Experts of a small language model: 4 picks a token.
Below are experts of layer 12 (counted from 0) of a mixture-of-experts language model. Rows are named router (the router's row for the expert), gate (a neuron's input weights, with its number), up (a neuron's input weights, with its number), down (a neuron's output weights, with its number) and show model dimensions 0-63. Each number is 500 + 40 x the weight over its row's rms, rounded and kept within 0 to 999. Numbers have three digits each.
Before each expert's rows: a language model's description of what the expert responds to. This comes from a sample of Wikipedia text that the model never trained on.

# expert 53
What it handles: Ends of foreign names (Kostas, Bishkek, -kov, -mann, -sson) and inner digits of postal codes and ISO numbers.
router:526575564521560448558516464469556481452489567558539505523566450455538542478487531490470546425518567506557482539452436557504495506453523514529478504518508502534417467486540505503497430449513484
gate1:562518523531474486535461511473471539498518514522458448510500480439476503546556466416540448461419543543532597437495513507429480531492423488482525489553490452502492484445496484476535422532563497
up1:536485477471529523463455498488526522500480477539431425501458563512554549489531513453484478510447537439496595407486493484473592523509455435450507517476547515458509524468508490416479485524505519
down1:443493555512464470537502527528474453493593428538578436495577534545438484484474432493466535501501509438446456491497477485402541445530540505542526474516518551459539481494446569486506507511452512

# expert 45
What it handles: Periods ending sentences and dots inside web addresses, plus ")." and "." and question or exclamation marks, as in www.dailyliberal.com, No. 5, characters.
router:508535568511499427515526434444497479467451518550484444485509415466526512487541541434416558403521529473536515525486461553519431504523549483435465516470534490562451484487518438483535424453538536
gate17:520605497497500523477441433488499542511528429496546402458541564464498536505545508454547511506487466476470478508547470502438535545478545453533516513527496523455446538479487587459535583483546498
up17:521481501504493476523489498449598524433533464474506461481501586565433523547453557541572480520514462446464507493475499468500498503517477541493452476528537484487583560519492526533508506440512530
down17:493492393476502503551473499483433590573547403525502510482535479517468556490444464536457486470461490507504498517491570447452546441482500526525454531498446468488521477505530483482465440463538520

# expert 60
What it handles: Commas, dashes and articles after names in personnel and people lists, such as John Mayall – piano, guitar; Gary Rossington – guitar; in the.
router:513539523478524483457555454449548489458508495508531515540504470471527539502544572500473523478481532428526488545463456530483438468504496517473447563507481463521483554475514507453487475458521569
gate1:519538541467513450413490482459464499388481505503515553523466573502502440489437474466541460591462539522568499481534462468558469488526494546512481497463477506480477436488550411506537525469504568
up1:482476500495495473528503550514584464530511568493531532544474516512393480449496483504464506483626413491568519524483542533486530596519455498539509515530440420480478501478510494437497484520492454
down1:532507595420509538521469548488517475452615600488542456566519553469504556462567514494469522492454508512573476445485482550466560468487535462516447462508458544474459590474535526488517553480556496

# expert 55
What it handles: Function words inside names, titles and award lists, such as the, of, and, his, plus pipes and colons in credits and election tables.
router:553532506510517503470544476481534483468509505494538509550526485458520516509548569472475559485454490424543485521472461573476447498493519503460460575484507454526495567472547495455490469457510562
gate0:483509513477466432524530494482445484443489478464533511496475484505465606522497463475507473505427591475456498463557504446464534634491447448478566570508429495528507521538514514508494492494478472
up0:449437414497500456539520482531536443544511484512513427455557477491471540528578542482511405466585472493450480531528590494504518472548538500568526492453437447465516475497544461476470454490536501
down0:476466442598549490476575499504459530550508488525429517503522432379442482452505529499552509429516512530532568555535501469468530507478514508519510465548441505503457539449538478506439515410483528

# expert 40
What it handles: Sentence-final periods, table pipes, semicolons and colons, including decimal points after digits, such as 0.005 and 42.5.
router:481544554511487441516546446444500475482469501522500442489511428438532527461509556434454538442520543469545515517505419550507468504508544505440463512472493463542459479511522430487516445441536530
gate0:452507562458491570479532477546532486402516507478535518451569467422474398471561523466523507418532457555493517518500492454526485502501522539505492518480475464472525540510466441459513481479475458
up0:565466434477485471514584416460411577523495517438544495488501517499465572502494502455465516497461431472498457496466514468486474528460524495451566466445518452460468435464515496506446531539501555
down0:417550654502527415493547493448511476488472535577532484497516536496486480461449599488486488533513448497441482499549529450408494487543514535520523459500470553496508475484495499453511492468482444

# expert 33
What it handles: Short letter pieces and umlaut or accent letters inside long words, often German or other foreign words and URLs, as in wissenschaft-li-chen, snaps-ho-ts, h-tt-p, ö, ü.
router:545564536507538432486492444440472493458474530546567459471569516441494455483538549499499484446504507524523396583470473497477498468471495497477503473465501495499431560504492493481578488477525490
gate0:552477561442540514482523503470463509512460476490473434444510518463491543585446473405541512478501495430553492461515515523454448558551541526465514512461483523519446520562556452491524478511505504
up0:543564523458524504462577447489468514505555579435501565427502534463476537512501502535479541547528470526502500537462489514493567516461447529474522461521547468449510525531529502475464501525542438
down0:530491514505495476473444480532545424568490471452479511453556496448483516463445509514507517550502512485550543519552439535485476554525434457506570551529520490441532449440543479514489525505572510

# expert 63
What it handles: Common English given names and the middle or final pieces of personal names, as in John, David, Robert, Ray-mond, Abiga-il, Pra-ter.
router:490546552521565417529553451431549474455493520558513501528507471423529513452550541488422544442494543501565435499449481556496476472505529556495499542456532470550430518484557486473537449472536525
gate1:468574411473495481424479485529447516465460531507516466473509478507515478493593455473480482504549536511463522493532535511585476514501548448516489551441482539511499581488487497495534447522553498
up1:488521610443541535486480491559546559449478498545518473510504469565519501530452484532472515492547484591520454483512499439476518527484515536449545445533487513504435515575415518462489530498530448
down1:547533537523562512468513485479508514535435458541508481445519470478598521476447489569502520540486554571536502506556444563457440511511499499448556533533504489471517488504556513510422456467532539

# expert 9
What it handles: Single capital letters or capitalized first pieces of names, codes and abbreviations, often after a quote, parenthesis or line break, e.g. C-ancer, R-onald, (N-50, U.K.
router:550539514571512428463525450456520515452475549544498496492502474385498511524533537495477542463464498476487500511537456506442429477496523506487433490462540429567498492420552437524567466476560537
gate0:493492430523519446502475503503545551479549583567505513472526448423479483554419579553484489515542439529473523538502511463530451565541542450420493527530483457490467555547468592531517451458584556
up0:547526484532495466482443482544539485568506510450527516487601570480508548484540455485512505525538494484453475546519536475527569574497533499519492535503490521503506508474497552496494499549593545
down0:476469525491468528477548510504465579587533476492490550494517476624519477419504518551484557438531464448479488478504576494556488467522535520446508480537498529487510542564579453538562412494527436

# expert 44
What it handles: Middle syllables inside longer words, often Latinate, such as conser-van-cy, cele-bra-tory, eman-ci-pation, aque-du-ct.
router:525519559519545428468535434470503431474431532523550516493535491472489466465501521509487499436497559508518407543450502527448482485481500512472508523484539502542433538518549518419546503476450513
gate0:534460495558467523528479459544473506442490480524503505551466479473529514493512533469544440476558506498531443459507489440566558424508504474479452522568485508521583448497449583420549531512493528
up0:506562519477488469466450598473538482489586602498541506510447529470513500535481494470530516569480496435564518552540542462544485529581511562534520428450488467506559412466549493565512436586528477
down0:461499456521471485499508510531483462503510507508484459490485540562549442487514457513478533456465564521504467564512489500547474550580473507482619487508521519500485530609507456544462531484519561

# expert 2
What it handles: Infinitive "to", modals and object pronouns after a verb or noun in narrative prose, such as was to, would, him.
router:518520577543522435453589509472511483457523577508584492489550426514501522520524564476455504492466527465552470512466459547433489447438535538492472539439456479503467535485512496480548490509572562
gate0:472520491480510468545446544543518499527451501493511540436514470440512469480511461507536501464533488578454506536461498541498593514485510484529546462480542411517545540584541476484593506510532545
up0:507442574504401462481446505520459451524533431500515568516418444454467414547538520454552488526509489561471527421484474482530491507521481566585496512560518569506538473514483504511416515503548453
down0:514497560472535519511477425435468439511477535498538537538412441457480477499544526537519483561483462500612502568537462492676537533436536541488427497464455464520414469486512549447459484505532528

# expert 17
What it handles: Last word of organization and place names after the, of, National or New, e.g. University, League, Forest, Financial.
router:519569541572536456496543456501499450441442551573498516538538485467527523485501551503473544499491535512543423555465494529460460466478519502415442515469555472567448481547566498474514426456569482
gate0:507431423463600516518519492481513558448483430512514550462515473481522459493490455434399506499465527474504459514556514449483506477525494553507489552503448477428515556590528564489509463529538494
up0:567509487463449523492465490510431535486493492503546454464546515518481494509447510467515495484440453487457551563514549536484418538542477504497577465528547538443484540493480552510603522473492552
down0:550523485522461550543455510577561434515508522559552494491551440507485537474556492540451583477454475494458459487519477522440539538451460531474492538538490519479477474503475521487468467444435581

# expert 46
What it handles: Descriptive adjectives and word pieces after a or the, naming color, size or kind, such as mild, bright, white, same, main.
router:510526528501518489498553461523554488509476616504557476464529481492515454512494512442418469441525518430546418567460488529471480460486497573455490508491476420507505552492492459439562482437534475
gate0:453451534446531496500526490477508538497501464441499571520479452510480488542547515479514489504472434506528461497503438512450488551520510503509424455426430526531493543481445564409550472552530485
up0:453507469489466450483506464497517398465495468499483443508582494481513505520478515502507498419487429488514475486553568520487460414489475493457589446510475581431549517523499497523462604475417507
down0:518507505439569558477489579546536498484549536470530474481476580520518467473504508473507420506463501443459530532549521420500465559504514532472512498513504399509469474493542480491506490536481509

# expert 56
What it handles: Short letter pieces continuing proper names of people, places, taxa and clubs, such as Pa-d-borg, Le-ed-s, Ma-th-ura.
router:493516557514508490506477466431544458514507558492530466566529455480525537499522470460430575494461491450556455495504446564446527496499527580472534564479489435483498522478579487495530437482609496
gate0:542494498420505394512529458480500459500546531482476521506570508470476468485487474521462538533519550536490561537494518528452512499473559494510511560551559610469482599503478525534461500460554433
up0:489509494426481497535522511473514521475454512553521418495499421489517536510511507550511434492546536554465590473453488479439496501509435488511556444556516491512465460505524485494478488387407562
down0:485445424513444525518450463575446568551523509586532537454518487495467494479505517478425603547428516484499568494445510522538476481508456491426482525496478466456521470580512547489485564466462476

# expert 31
What it handles: Noun suffixes and word endings like ion, ity, us, ium, Latin genus and species pieces, and common nouns like word, guitar, footballer.
router:534536545532528443527553454459531431485482548592523504503543456486513521482537530506447490418538551513544420542466494521489414480506517537463450468482533499563489478543541429504518453471515520
gate0:535498438491479477489470486473493498501485487487462481525563517480482523439540513429542541480521504486505435547585585540533516530454517423510591501469552501471544501373508409575512488497434474
up0:497492398509567516509486497471537538508444423445546499521569462597494500512502516442467534508454489432499513457461505533549501504511387497522473554426511503443486523530535498501526517512550490
down0:544484509502473507510537539502432513440511505513460561467479522492457493462545462599468516537486495473438522472547510497600473467475469574509545484521452458530471473475436583444529465520484502